From a checkpoint of a small mixture-of-experts model trained on Wikipedia.
Training: a variant of Adam for the experts, 506M tokens.
Below are experts of layer 2 (counted from 0) of a mixture-of-experts language model. Rows are named router (the router's row for the expert), gate (a neuron's input weights, with its number), up (a neuron's input weights, with its number), down (a neuron's output weights, with its number) and show model dimensions 0-127. Each number is 128 + 24 x the weight over its row's rms, rounded and kept within 0 to 255. Numbers have three digits each.
After each expert's rows: "mostly gets" lists some tokens that are sent to it at least half of the time; "raises" lists some tokens whose logits its average output raises strongly, later layers aside. This comes from a sample of Wikipedia text that the model never trained on.

# expert 78
router:132093106180120124111124159112156141140105145143119135120130135141135128102117134114145096148102158139151102105113145163117071110131143137133128142096117143135128127120125112119146117172119100132051147096152145165142143091121110120104181080141170170152095125124118093146141105143140163119122131099174131126176164072129139108122139115110116089158145098107119145083120110121147108112173
gate0:106130117141148160127172143118146110113125132094162103109128095132139144131103127154135177100119128143140168118155105101112102145125156157078093101104127141140148124165118143110182131155138108146121118129085112120091143197093143114107142127148119143117146148194089142170162184083130118110142147116163104099145140106106150098125141100144108111133132080150118126092135133110125118140125
up0:102126131128114155116176139125149118120116116082150118107095094131128171124107126132142173102127141168164147130160117119105116153128157145115082095104116132153145118160137134105186131149144115145119097132081118114097143178089130100133151134161101158117127145165122128140169181075144121124149159094169101115134137099111141101146152112147098113141124074165119121092115129106120141122112
down0:138119142130101129154142114138164144076135087100148122110195124141120161134096147185127145145145121114107126125111118132099110167126099092120118103112154150123149145137109189122140085102129099122140153167141132118118128141165135145107148130145092129147149157126135125140059164121159122132126111146148111110119144112117113090137126165136104171127145144139091117082146139089146118103196
gate1:117103084098104163149106142170100113084136117094115109121110148111146070074096162146104123157120160118118136133125150121135150141121156124117084154179148172128141127139135096111110142144152130167104113130139134095109099130134159109118113101085099108127135112135113091135073125162116155117158157171077112133127128118103169142127139108118140119139118180129112145121126118169119131173114
up1:092150148168152083111113103134172152164112130135124137119130112173096170152191115127152100129117084131095147157119108109107086097147134132130193105098091116101108138129086163161149096154115128124147168124135133149134137126122136158095135164133156141141129135121109140104142117102097092172089104134142132138138118114150105130133106155123128156062120134134117117122125155112113117100153
down1:127115122141146137130130121133191114126095122140139114130154130148097160142159095130133121121122095173126136173115131107149113133163136129106127096142125158128108099123157113120097102168149151112165140159085129152166108114137137126123130164146138113079115185124148082139149145139129121131132076140165155155171116163163117136129150097150102147163107124116152102124133111096109180066160
gate2:154108142117106140149132132131134156140117112150170114127094088106123152098107137107127119154165138139147081110136127141175109125086090125138091133138166118138072171139132136107080165120110132132129087127166108128147141159164103142134119122119125145109103137158171113088125160138051083101129125138150154131133128128109141092126124119109103133130152145080144137174094159128144114169114
up2:140102126136083117136092131137138154128127127155165079151133120112144161081141144136103080170161131127113099136122122136163130136100105144156131190169126102121105171161120123114097137132087143185107144113120119156175115152167109131125119111120111191113121099162147126106108126129085103115114091113107134111137132122157124084152133156135105124135150125094154127127139182122144101155121
down2:117173102150120103167123134113132146125157099133119120128080111140097098135102206104092112130110126146133128108123106134112161130119105140157140161129115123142096165126159129078102125151100095140143143116131139159133160140155117133158143138089157168109174129106136111153166088094126110098108168101090135132121113133122128154105097142106083143119116186103142140157137128166126093109147
gate3:163103113160114159106123143110146139136137115124068169126127130133142166134151106102133117109154127151153159112143099142176126161134121107111079139099144137151145141111201137154115112118125116142120105123143178182117130090122138140135137160099147105152105102155140152107114161084086197125078163125108120168135116117145125106130110148118142120131097146119107143100086109138139138106137
up3:125096087145116170116150157121130130130130117119070129168134190137118130158146151118145087080121141124163148120140122185160130152127138149144119127091135127110132119145164112171133115087128130139152126135122150165141151096128148108130123151107151152150117098144156143103128170113114162124105156162134166167138097124156125132122125163135182146123084153096100126118068119146099156124159
down3:133081103147108129115128142104165105147124151136084141146123126159124148149121160092152145111136173129134113133137121159127103139115126074125131154141128147121140128121140116137178078146092097129123130100138113145136171063112147143144116143107176133133119130181109110112131191151119135129111166099123127147161117140111120118097127149124101093107074153174131102144061093149130114133124
gate4:147172105146105133144090161145090116092099114144090141140127141099155098147132143156143132142096143150162123078098156138130133118142156109083128114189115120094130136116121099143111133119133140166147138122114145116160157115132165115124080150110162079143136101118078084116157123129134133132128107107127087178133134121106114127131101143111162111149078110108132157122167124171164129163128
up4:113098156103150127122175105109150144147162131124161126082126147129124138116142112099112128104148093113084127173167105126133087133117100144177117147074149152144132105128137166115124140121117120112128125149103145131079112150105102108142166103155109144131134129137171170126126152108128102108148168161145157120117133122144129150135133131145111151083161143159135100149047115091081119108115
down4:091082135112160141188131099154173130128104128141153128145064102123116100076114114106098123099164122133116169124143114074123118149125122141151128097102176133136142137125111113121110149122155137091144124113147133153105140164105113156125157116127154129062109129142152109155117125141105133099140137155158167127117141137144150133091173100134116145114163073125127080134142158103117144115125
mostly gets: "ter", " it", "ro", " him", "53", " El"
raises: ".", " and", ","

# expert 93
router:097161156151121131149112116090092071123154099121115130156104119100148145145112153106164155151133137132145113154122136158115125164090143066128161116148131133144171123144107167156126104139118090135136066107106132108154155091112148092127150173097123112135146156081124132136096114106174099126094103128139112116113128130145128137105105148112129140096153154127127123077171135146159159150114
gate0:132111068150102112131106087100128101164165112145129129129124115162148080110116137112122138150125114108108149151142142142135127098134129110173120134153130145133151133176144103128119136115142110118125142086088132135111127118165147118130137104118141088109118150086076149142183142102108093145124096159148116136154169119133077177128106137177166131158133149144152109097149085161162131101100
up0:124094106126129108090087095105119128162126139097148132099174087078164126115095142136122128157150140096096161150102109145120145091127146109141113128173134113125165115177136135134124120119122080115092137112099126136123132116146123177155165127131114081119066142105172111118152119090141118141143138148184123118129153116120096155134148132157150160115131175150144101103137110170143116122128
down0:159162149174118112126160126108132152117168137097133128109099157181160155121117155156132182169109150132102147136115133139092122135113153095100116101115156126123087144138127095105115113122111135124147128133098085066144128094128123140101153106097154098121140131151105119148147111122061118135136124096126124145153167099119094107120103165125153150134165100113102106136169089131105094127113
gate1:091135142108140188136093121125122133113116113135164141155073160122136120116146155089131151086146126107119151141152097114081139144143156109156106160147127145172169172099106148107117095136082135089112094108136152116115155105116130160114155104123127162137136083134147114139117089131096151151132149082124144092153089125100164133149116131136071132134158132114108131087141120113159135108127
up1:145133100106142165134097090127108125085108139117104142132101152109153118104144164081109106098131097130160130115137049192145102126147132135134114129107142110166133097104127167145153128109130130166155096127112115113073127135153143143117128123136095128126120094153170153126120116087141174166117167154078111109152146112134169099155117095140124114115092118134125111134091126127145135150148
down1:131103118121157165128062108104147128082131143152120171145087147125141152136146156080084122114101113159116143142155112157105167146147122109194113140133124107111136150124127127092145084151129138140097118114133120149115184089081150134101136113150142135140094110137144096133139074123129124162099119120109110093134123128162125105138136156152094109125113137115120108123150137152157113150190
gate2:112116140117147158106137145105121125146175119136120120154104124113138135170134112193147141097148157149070151130170081120132086175135105139098137108112104140135142138154140133143126111089101109111113139115144131112154104141110113116127124119082172154141162145080095124154089127146124123138118119086077110133071099155147133158148151134107114120126137117147123152083098121119147074155117
up2:201129122111106113111137112119140137134110134126102111090140124154126129100146114092140093163113116143140143102102116124152166085112120090118126122171129122116128129115141139152088130135115122179130131110131191150128134129148127167139115140092086141132149117136145093147160147069144124142136158144146132149152132128099119064140116175137172083117128153135128108177125096098090144079122
down2:153111130156140083074093103142079107109122146107097095125101158159147132146127126146169123100136151135108146119105063147135191137105124096163120136093134169168130133100128145132142107130145129176112121126125118096112136147114156185146125109129123119096153126115123096099133095123136093118141139136155174130156110137133096102115141162129179123134135126159141116140098096115085143155141
gate3:143138117126160115152173120134094108121155157130159126145138072080110106137169115131142155116138164126130122071106115104120095110104075119107154120141108099100133131116204139114143131091138089114129114129146123079128152122123117149130129134116124132132116097111180117142064122140124135092142121134131142153127133134119094161127117079112112142153090103123133167127129109163120142192146
up3:093119122128075102139113109106178145111117136157105133162076127168171160102095164112140127129133115135136122155146147150139113126141129130157146139116133128142108123153136121164125125100115140169174130121136120117104153131129129084140153135118137116102172159149144199117170129084132103130131135125093128134128135103120149134135137136160137095105124171118110077187080131109092116078116
down3:121069107134122117078129113110141144140118121099099162141115163142162080124081116120128166047151076183125138109121127148104122159124122130110158123127163111135114141113100125093132136109152144147118161114161080133129132175134122153160108154112115107129154203115087096119113111111157120150108132130137145161119146118119144108129143125116134155112150127123144117160115104103129110156144
gate4:108158137123104119076120119139103116085133157149137111076163098124126099102127146159132113111111134140146144088124171163147120168140132115083156109140126164153176150144148148166133119116116118167155144098113151130128149138084133142125102083145109079105168169126110153131132117136141167111124153123120150130118110185148136142129134152120092133137072139086127178112108111125103103138115
up4:132159106164130149107141097130128179072093103082151131124148104100135121106158108091137139080129126136120123076120100126130120169133118114110122120133102139123119117146162146133130139135118130139118164122087104141128126111117166150145101124166143098147142146127139138079129136178121177163105109113138135129118115171160090115136129149094119115065095152100141136105115137158093106147065
down4:140131146116146137121139108070090127113192135109092087130164115139166127173138119156137117145110143097158139113072109156146074131151116142163094165135129146119114148145130151152132098135091068111157106135134138166166128154142142145137124074142103141161152176095146171114103127154071123132106127118108122114108153124124116146143128089123141119134157124119125141098132136149115134134134
mostly gets: " m", " University", " player", "ev", " work", " final"
raises: ".", " |", " (", ","

# expert 113
router:171138140142164116119077095108139153174154125151153128128070145112107135114165109175163151144093103123134116159136122093127125132160141080140168113163127076116151147105098099116144103141111122121140125091087123107137142141157176123141134158118135104134122094146175148128107155159134099148121119164148089125119150122133120116122121154093125146111115106113138128075144129126083098121165
gate0:153118127133106102162114103110151174155137151119137126130136087114142150088159117145127155172131129124128124161081100110120127128099150136137145136105130143149151140128126163139145130119076158120147092135090112116103141104169110147074174126165129134144128166183158155105164141120133089086087171152146142132127156149114105075137124137136102131115139163114144122146133162087096118103156
up0:108112142140143081177142127104158124069065133131115141174093148107124093125132156156118137118095106143114157133117144111163163077136111096148090093143104104127119105137145138142111128141145137131142153111162149153127126137128156109129096125100166127084121112142134092103120124125068140159167127143087082146155112120095113144145149100121140136150147112151141127138151169095137105143094
down0:149146138150161152169134175106154127096098162135135148139123144081144118192131131163117156130134120121160119140133143126154167104103104126135128098168136112122141084145190123144115146103164103110133157136152101135150101129116149099131123169130133086090165165152113128090081119084084109112134142132104115122136098078092108152144121139117143170137142134141144138134150116128135109140092
gate1:135145115179114095164133094143157085132115152087147158138110092124129165099119115151155118147109150151083148132112159082150150153117126103104143126132112137142124102124134146135148098140103111123159131124111076127148110147132135193076119144132115138118176137159129153124113118111105125164099138125120117124152187145131084139180145147149106157099125085148139111107145120089083129136114
up1:141158100165154082115136129177153098126143134082109142113146136119100131143104137147160110098125140166063093168104172101164137152123152093100132113152131131121123100151143113107155111119114137117134128145100139125117128152163128160134094132110114119157156113114113134096105121117149131147087114160101135127114215142095140126151144164123116102121156115161127122124134068109123168123117
down1:156160116131118085133127097142155093181119150127141138122152133147120136099106144133157144143110153163080140155114170069158108139136132097122130117121092154165138123135138115147138093115096133095131130140061119147124118160183126166137095129108124112132139115168133135109141144122124173149098104157125124163147196132128121125181142165138101096110134134156125111087131104115108125099139
gate2:125162146108115152149154129105144114123102114127106126088118136133145079103160132153088110119073109143126137138110128122134146089130100116196111124105113135125130144140128126144107149140132149122142124149134143092103092157159127084159109149166117126140114102182143153091126155155132099139151135105140100124162175116065116090111132102117125118146071140162160132148091151079108151127111
up2:124163157100097149142136129086118131120084114142121143117142119111148088110153151153132116137063112142119110162114135111116149102127130107180132133125109106116163100131117115131098116151105149128158121127110133104096083157172151138148111148152115131133100091179162155126143132135119119160133129101088090123144171116069114066116131110126140139162106140140135146141093173085106094122147
down2:126135139135148111126115121143155139120161144128102112133106135116140127152192117157159114146121113110115142154204127142105127119129118089166108132133143135121145083123173118145155110129091133091120122112128133123091123176177142139152125168096128149132125157126152169123127133156141085133124140077113117176179122144134102099115090127092140126105080147171135167114152091136105158149149
gate3:133127097110142126125139099120195149183097076131156124088098094111138151082157158119127133184144126152116141173138142126150093140155163123107126113112176106104118126169144104116124128081113110105157115118140140117115145148109147111165148105118103140129139148138125143143132144121125143146127163125164134110173146152125137107134172113168152102131074144133178115129125113129153166091125
up3:145151109108165098128140117113169151174110094153149140095092128122146165085159159125139173172149148136125146176133093105142109120106182110102130105149131093091135120095139124125137108104085124123135134114124131109115138161137165118156155124122112179125136132147167152155128148120104135150118143102150108114137154149110163107127190095165164097109098143150133108094146101125131128101129
down3:161102114100148098109120081133189140146136070138151108119112105135113130068141164132148164154112136144116118172178144069131122129129096106115119138078123132118146133139133109122139103077078116089130132139141133132135125158103125148148174102088106131133143161106143129150096149115111115163126136104105135082146155133122126113114150115154160120158090136112160127140135129101148102100151
gate4:152148081099144083161139147104124145115073157142148155137114114108112120093152159101098130133109104178163115152096098122121146152121160108111144159117081121125158125102099144136133105133110166147182125116106111149170120150139110131145124127161139122118116078167153133127163154148142119140077138128105142103145133111134151098136150129130125113088105116141092115068091178128129131120118
up4:130180106063155099143154150095120128107078151118146151129121120108105106107142180108097140123146103173155128158109100120122144157135168114105155173122116122120153130127099150152125117102125147155151138132095132134166112153143122089172126106169150105144131092152143128121170140129152129150118119114130172123140129117118166103108143121127128128090109156148101107076060156140124144124131
down4:118090083126171105121128141101114158097118150127106106129081159113148127077139160125134140156159089140148151151173158143125129133132151087120108169137087146114156139090150121180121095152102140122115122095106137112150169139137122102157129109108181153140105105137154129131179137111169127161140143140078117140162130112136164105129119131132129117080098126125127084123127122163150105143136
mostly gets: " S", " s", "un", " un", "man", " al"
raises: "ar", "ig", "el", "il"

# expert 0
router:157151148120137149124118088130121119154082140137146113150101136101101118113170107148142125122131134096071104148167152113090158111122118118127137119135164125117110092113134161139156124104090138129159144113135119135171098114163155175113156118142094129077174128114127168138138170171148101106164124120132079137115135132160160154136128089104138139131167068143117135121134126157164086129137
gate2:123102150151110101151113132134144056150111171179131162125128137116109128089131141140117117143075127139065133160114142152143118117116090099151101083118124128182127135162135089133105138111105139117110118118161126174133118131179146143104122104075117131114142107134122123138110099080147103112119157127127097131127145145129103075148142138141155093146142150106131151139114173117112116082112
up2:112119156115145060142094162187145100136110145169145114145163128119103149136105128139079106118126131132129132132120159143106120109121125131129119104147142119167154111155118108184146139068112089127120100135138111136152098139123134128143117121122130133134134116148131133145131037115177127154104111149162132121106168130081107124148137165103145135108091121125116121132093174111107104175112
down2:154117135137128093132154127178136153121120177142168111138150104158092133157102105148097121128089110145135127141124114128133105150099117173135110131140107166141154137160129125131162134074084087134146132110114115128124089119085108128128122108135126160126130097147162158121133127120145130174110160183144091152102161118077161092138130156132152092118116151152080109125120140109123066112145
gate3:150100120116168086128079113148153136111121089146139140096118144168169133135130139122141093133130113129120181121092117131132102116146147087117157151160087133085136124165145146136117144115148122157156104104147139142152131135096146157104141151129073123131125127130133136108128131090092153135105125160147112140164161118138156091181127170136144095159084093118129121169126153179141152169112
up3:146126118115170152104097125121119114113116109116159127114116091158160072097146122113183112131132107143115125097114109088115103138142133087108111173149087142119157136158154124092072107143128139146140139066126130142133151140118154155095137120133084183138153097114112140162087111137132134101105096121149119085124128114114141084146112120126146111175132107103137153169152127164157115145120
down3:176117162134153150175096140126140132102140103125144163094138137160142135144147145134152120142124102121129141112179129114104074091116156095171130160132094139114121107145121130117157133107115130137177099094119145112150126113130142142110117115152108143147130151096163177158091120075153129105122095123119114118160191103114148107127120121136137088161102136104107133161123158164120119185091
gate4:103102161150090173110125161132171141121102146097150129140128121150125091123114083139123118106123149123152169126107123122151144130148120178121098133088101128164090129164132136115075145137121199116127114163092126134135129127158139139121149129158153163122125114107096124143134146147157157154140116132114088142196126097144110089163095121124145174136113113110146092137137102102137160128089
up4:118112163118100176113106163150176114118105125113137124129111105156115090120110092142145133082096169158122173127109150126129169141158114179122110149107116160162135139166113125112083126124141174124129120153090131142152107144174145150128141120169135147133120109107100112138108138178163175152142143112124093155178129105116128102142102146123122140129101147083130116142160123127147173130103
down4:154147193156116138105100137111132154150138136086180122078093133088101142131159105126137122129125158107149119123119105103084166138138110130133122139133116124111138142150136116144060138110121162100111095127118157143136105154139180114135167123113161147080192107130151139147172173166147130138123098103137116135131097131113152132130084144152138140149133149143101123151137080115107114142122
gate5:121107108107110152086135101113128089153129107098130081121146098099133136135157112140122112140125106188144160113149128186147102123156154125153150091089098115132125106100123137129150129101123113098114110151113136076151158129152098111091152113153148145125118085156157153109108144081129143115098150128104164123138151158145131110119127126102143099094127127124115160153139193110112120061132
up5:105144149115143105160099155150121155097121186170107136133159183135098120126147157102080080114095132098145088146106109112126137133122100146171136141150129109115095145179102110113127151128136139155124151140111154172105102130093137113152096115119118106150089144126126063146155107134121107138143103136158150164091138118111155145134176135121119120152129096129152106123123081131124138154102
down5:157149137141139126158113160170128135059126130159079157126113107154108126122114117083111143098138105090125086159099098095165145110137130146168132166150157151159109106155116142126125133143135133167155120199143107156138100122139148123157121169112133105112126165153132116136148134125121111115106115138167135140082136072125147102136125117116137128148147128141158095079114080114135161143128
gate6:127125138131113107129128090107143111151084163140109130148100094135136133114060116179160158119119154082128162085124141128113113125120158126090137152154127103153110125128144128119101117148118163146152127105100112148130121099142152166097151131077112153121132137145127165110084123140099143133152105140158120167122099178103143124138105102133130155105145175150119198170127163154120138146112
up6:121143170132146116129086119130145076134133160159101101112136116130139181105092104130102119157094126134085151181121107113172130148178154145126157140157054114164151105102114106147149126132144154176122140110150117157138128137147143132113139100123173141135069149129127106115084101107147138118150125128150139110116174118152162135166131155143119119106121131124156119155138136128106113145091
down6:165122154121148119141122113092123101125116110172094082129120142113151172103127081121130133186087170111105104135100095105149112152163145149152129134164080089142136125117078097156154158122137140167136125129141145146148132108156121128118163080128160165131095136129170128140070149141158125104162149135140148106142137142145165126168131145146128132110110127138149100147144142089149112119148
mostly gets: "n", " School", "ew", " Or", " res", " Mon"
raises: ".", "es", ","

# expert 24
router:114094129136131104138116152136099152087148104118145147133166118134128101104123128081115125112168128157108096141167112132112114137085152125187123175160115167118099151130105157138121114144094157148174099096134123101099150079146150136167125107149124124143141133121148117148133114084169118140133101119161113101162120096155123144141096124097121111131127090127083116077162137129127144160183
gate2:129127122168109098105136151104151132118119105124136137114105113121143113119098111106129132155142169139116134114097084122101128123111182115122188157117148155073118119096143108076115125171112090136142111088139116104109141134097159151134093133146123127101140135116134136130087100116156136149113118124182146129070108140088118078082150131170127140146129058119123136123148089108129113149131
up2:127131122102146162146129091145106140127126136128123144125146140131116143133155150141125116087101102110147108129168184144160120125138076133131063081133126092186136125163108153166144136094151182105126149152111169137116102108159116101127175116111127126153086117138146116110175156146104101104129147130094105129166120093155151159162115115104130113093140175138126113122099154146133136127135
down2:117098142128187089144110094127121096155134132123146136098129150064141123175157138127113118141117151142148118095152136127112086168132129119083163133161105117139120147127148118161124163141120114097088131169104124126115107177114140116122108150159124124179132136152137130088148140145113102053087089124131105127146097163177147128125149119168097103109114116140147129144133150153120154123124
gate3:120108206152135140094102114095105083095121154124130141132115082113126156132116136128121103116138150165115108121148160117106145162120128100162157133160080117173145137107104154135121106133104153097114109098128148168140172081144160099163170101102157130154099091130131142111139075131147148129143134152131123163134108137133129135105140100129099142155162081134103096118129113117157108139146
up3:094151112105072131079127120104129139139105097124131148129136107142129169135117154117095135188132159138182119125118126150172144129113111099110111112157123112133107156157096116128119117084126074086155128137127174117150126110193133123177116134110120105117115104138136085119128168112088107146125092106130116081133119137130128119158125103093139082094131124121151134149108154109150151098104
down3:113143107082145124159106171101151134129134112124115122173151095125156161153143150113101142110143138140115135122139133118147123081088148097125081133098164129114094176101176127110108104135133112133138144101166126139117188124103112094129114170189161104091134153134092137105127149089133103138115124150139123102104124090150142125128154146125095119138091160116130130129137082157105174124148
gate4:119148148172150149176124164118162103127126137093119118135103103157114127148111092117146131154130159175093128154108138127139159161115156120118149157134109151165119139124108154109144124151121132115151133100153094140170122110079148125099166139156182112081169157116105105079094149119102104137089112157106144133160096106158082140129119144128117126131100159113131153153137092098117131092137
up4:130132152150172153179126158136145104118135146101118114154114117139107141161119088137166125135135175161092133144110133137142157167121158118113148179116115156162124140100100154098132120152112134127137114098153096157161131108082166109094161132145181132113178148124106126098087147139104107130090133149101149136146095138144078134127126135130117148139112159101124153173118084094119110096123
down4:164097128126139115165106155142205130127110102139116099111145120126111154131143131102141157155089144123124170123090118154127110116088151143137136122125153149161155138128117114090116006129110160107178116106128127144134162124107113150130111105138121136071166121133110119129117147105122168118116131155099131150158138102138107139166121125129143138144158158151125126151124109106114123107131
gate5:133162141171148103139136110108131117147086111103099144127137142111112166141144080124126127131178106099123114128115095062144112114107119133108113133115138114147103088118136148150159132114110147104142139117094127185100126140087149161127105152145148120155112093151165136114105146122123172113094115167185124079100124122148103118152121087146113118095153105132129100106065167140138136144125
up5:098107127084107158146115160120139122108167157151138104146106106152135101107093156135136133128100134146136144151120149192125136128164143125135135121138101138114130138134114122122117133129159106139118139151170128084173150111162100080132142107129114133105124131106095088138139094124133069166171130114066141159151130150118136134093140185123155132166097166125129139154183092099114130104127
down5:140136132098094098130146141136136146118166181143103136127146078122123118084115127157130167095122148174125090108136110142139144139114135135099098114183135150129121126143117124113172213131133106160108124151116136112133121155130116103132186139095109159094095141131113093144111142091148116125136163125101159157114126109109182115120166107160146141154136180120163129128136143130117154121125
gate6:143138143119114145152136091097093064120135122101115151144158142105067117091152108100095133126159144063126150191135127127143119122108102118158119126125114091128114142129113150147135124126093084116119107127129127117132137127074106133141149148145126129142114109161146128086111100131127090136105128199108120125127134079075130108175118131104128136150100127112109170149091101113121154128137
up6:121119102133143115109132166148156204145112133155143114113088109138180141157127156122149131135095112180115099061106130127134160151142136142101135143132156164118134109134144101086120138146146153109135156135138112143120121119187152111119101100127141124105147133096111146158158145135123155109165112069137137128140127173173131158090128113155129119106166126137157096102161162142150116119124
down6:126166168147174097124110141162157132168114084125152119128139124108144117128114097110106115097129139151122119135153113091167131170155116164082142140143156168099138127089112123149163170085155106132112136169147121154157123109134159103131154140129154121123128191107099128180135166111128123128131150138143165140119143132140117163093164132154148106144159155157138129061128134147116123135117
mostly gets: " he", " she", " w", " O", " h", " they"
raises: ":", " was", " is"

# expert 22
router:093164126089115136139164162112133130137176125091109124133178126162114105135117158104100102151130133154121142117127097158143135137170116098159089100127147181137151096106130150111140142113173116143157138125121153103147140099122132099104110106118150153164156113096154103129153076119142160148147102184143121132148156074109099145163115124159110110138140147136103095135129081119099148137115
gate6:113123092090095105164139129090109123087151094109118127147141148171106090139108127090138084105127138135108121134124077133121072110132098117175128112109122140140101124158135136148147103123160114142133144139140154090154096123115109102083116081139146137148169152122153108133112150108128139139137120116127155106103130101142167137144128099155099125158105152093085123127158052089151137124106
up6:127129086119107122172135143107127124069092109116102137137136119146124078113121140103128101105137107138089110112115071120142083129120105126171124118098115144150097136110134149172149118126169098133120142150156130095148072125138125121088130110136153132160142156140147104116119192117133132142112103095139147093101142100130165128149148078145104153161115153082086141129135094109169115141142
down6:155121131147126150131128164133115113130095143128135127133146173135125114130162154140157178099160131090115142077131124115136183141126126093127170133123116161147142155111139127142147029100159147115140085103110102136089106147157137150154091114135154112088144141180123147126131126133121127104108108155149071134139118148138124071120171107116124111120144119151095146146146147133106137139108
gate7:127152136122127114108124092094112128119116123123110151113135144151164101144143125090072158147159171147140128117116200106082134137120092101067131151128105146077136150121100125102152095116171109158161147141150112090107161124113140145126098114134128144133130144117090117122143145174120158128137137153131149137107085145138117130084156163139092151165158129146162119128134101161101109157137
up7:112137074129138138132104122136189136136119138171143120111137105130105098096134137160149115121112087121129130146127111169144101107170136149134128107130123164154103115064154128179083136153100140084137103161123124152157118117197115098103124119143162124115121124125166116115137122090140119142152116167140087097149140128119133104180144125109173142103123130112143135135122175131151165090125
down7:150158177123129129137130150126161146117100130131119150140154124137090140123106186106169142102119155142132134118126181134118128131169139116095135125121138109118172100155158082050114123131191137103095126122118141094094146133113142186085143127141145130165150124118154076130160141106117136122151113115125157128099148132102121126106081164136126090124154149115107109121125153109157155139118
gate8:134111117146141144122137103151114134162128121107197142141073095125081126087103141098094143161129165147125124137135202158126147107156133119118094133171165124130126151136144139121130135183123138136147119092088150132108182088127147121110165099088142164139105137096120115143138103158090128111186139154126131162138109170141133120119099115115133129130141130136135089123148119124110161119137
up8:166145129124125151118148083160124145146110110121189124121058074090085149097084146086080147163111185139128116116134160132134138121143092130095100126144136111103109115115122130118200134160118136114122139122087126131145151092105114119149149129104119151126112151095148145134143131150075133140148121148120126177113127166143135126117113087126140135119108122157126106118152117149125161121115
down8:157157133129177168136190142094134131150104127089159155135090113097098141111127097174104121122108119138143081165135089143152118124108151116137135112116158139140122132164124184113118134175085155145173137130139119133143153089101128070175130143142114124113108138157102140131143091115115108115137093122083138113136082128136125091103111126109160153126111139110107090136152137118108151117120
gate9:112123130124104156110169126143112128140125122109153141161133153113083101137146117108089151133090103084149132127157144135117155113166110154126124109152109151124091142119165137115138138162170081152091108105091118114146150099158140130096100071123160108130092137119139119159103136134089124102104169155097131122153132148103119155134131146149088083128163134168132080092085115106160126100139
up9:120147137134099137115154113156115112145105113110153149127127133095103088120152117109076170139075110103148121148139136145110166107168109159124111108163105168123098124097185114113141154171183097159087102126121122126140153111141147137111129098132160128136079135146148108175122138132095128117098156152103131109145131144093122141158144145136076109127154142155143105130098140095169122093141
down9:182178140134104142121107126115125146150130134087158089142135170147128139119143117123119126148114099105155095149133174138125115104123082119122094178130100131126097106132096159110163101092125109130110099146164121127119139104102107162114105135133169183134118164109103101143102100127100130131117129100087147079150151137163124114127158103148129152118172118157150155115135162153145089161160
gate10:159131141159144120164153114158142101156087134164131108103088103092104116127138128189105157147123126147129161110150120129129152145130156122103135104111145083170146140113119118170095144113094105110102125159108108148130125174166150157141202148131107120140115105151116131137141163119103117135102124136136110100140109116097120096125163106119148141148095109144145131099138179089143177102163
up10:140132135148132142156178123113119134120136150100101154157122104157141087109138119104102125129109103138120094171132130118099115126123120129100122116130105117137132103096145129130155130135134159157117133112096101092152137151154154134143115093091090105141144051166152127177139099170125104133164132110076093122139114082105134111115107077092117088135124112124135164076108115151164123169134
down10:122073120134109138106138130113131109186136109125136142123111109116157121150101110163133170093097112127105148116118146116183117144165141134104118090122136113147109048136118121144121162157086173123145143147136113130145118116105111099163161127122129124159155084093159120106112150111139102126146186115130128159147113110122132154129098122137166114125070174130134105169118178118123118128137
mostly gets: "%", "°", " years", "ment", "°N", " %"
raises: " |", " |\n", " of"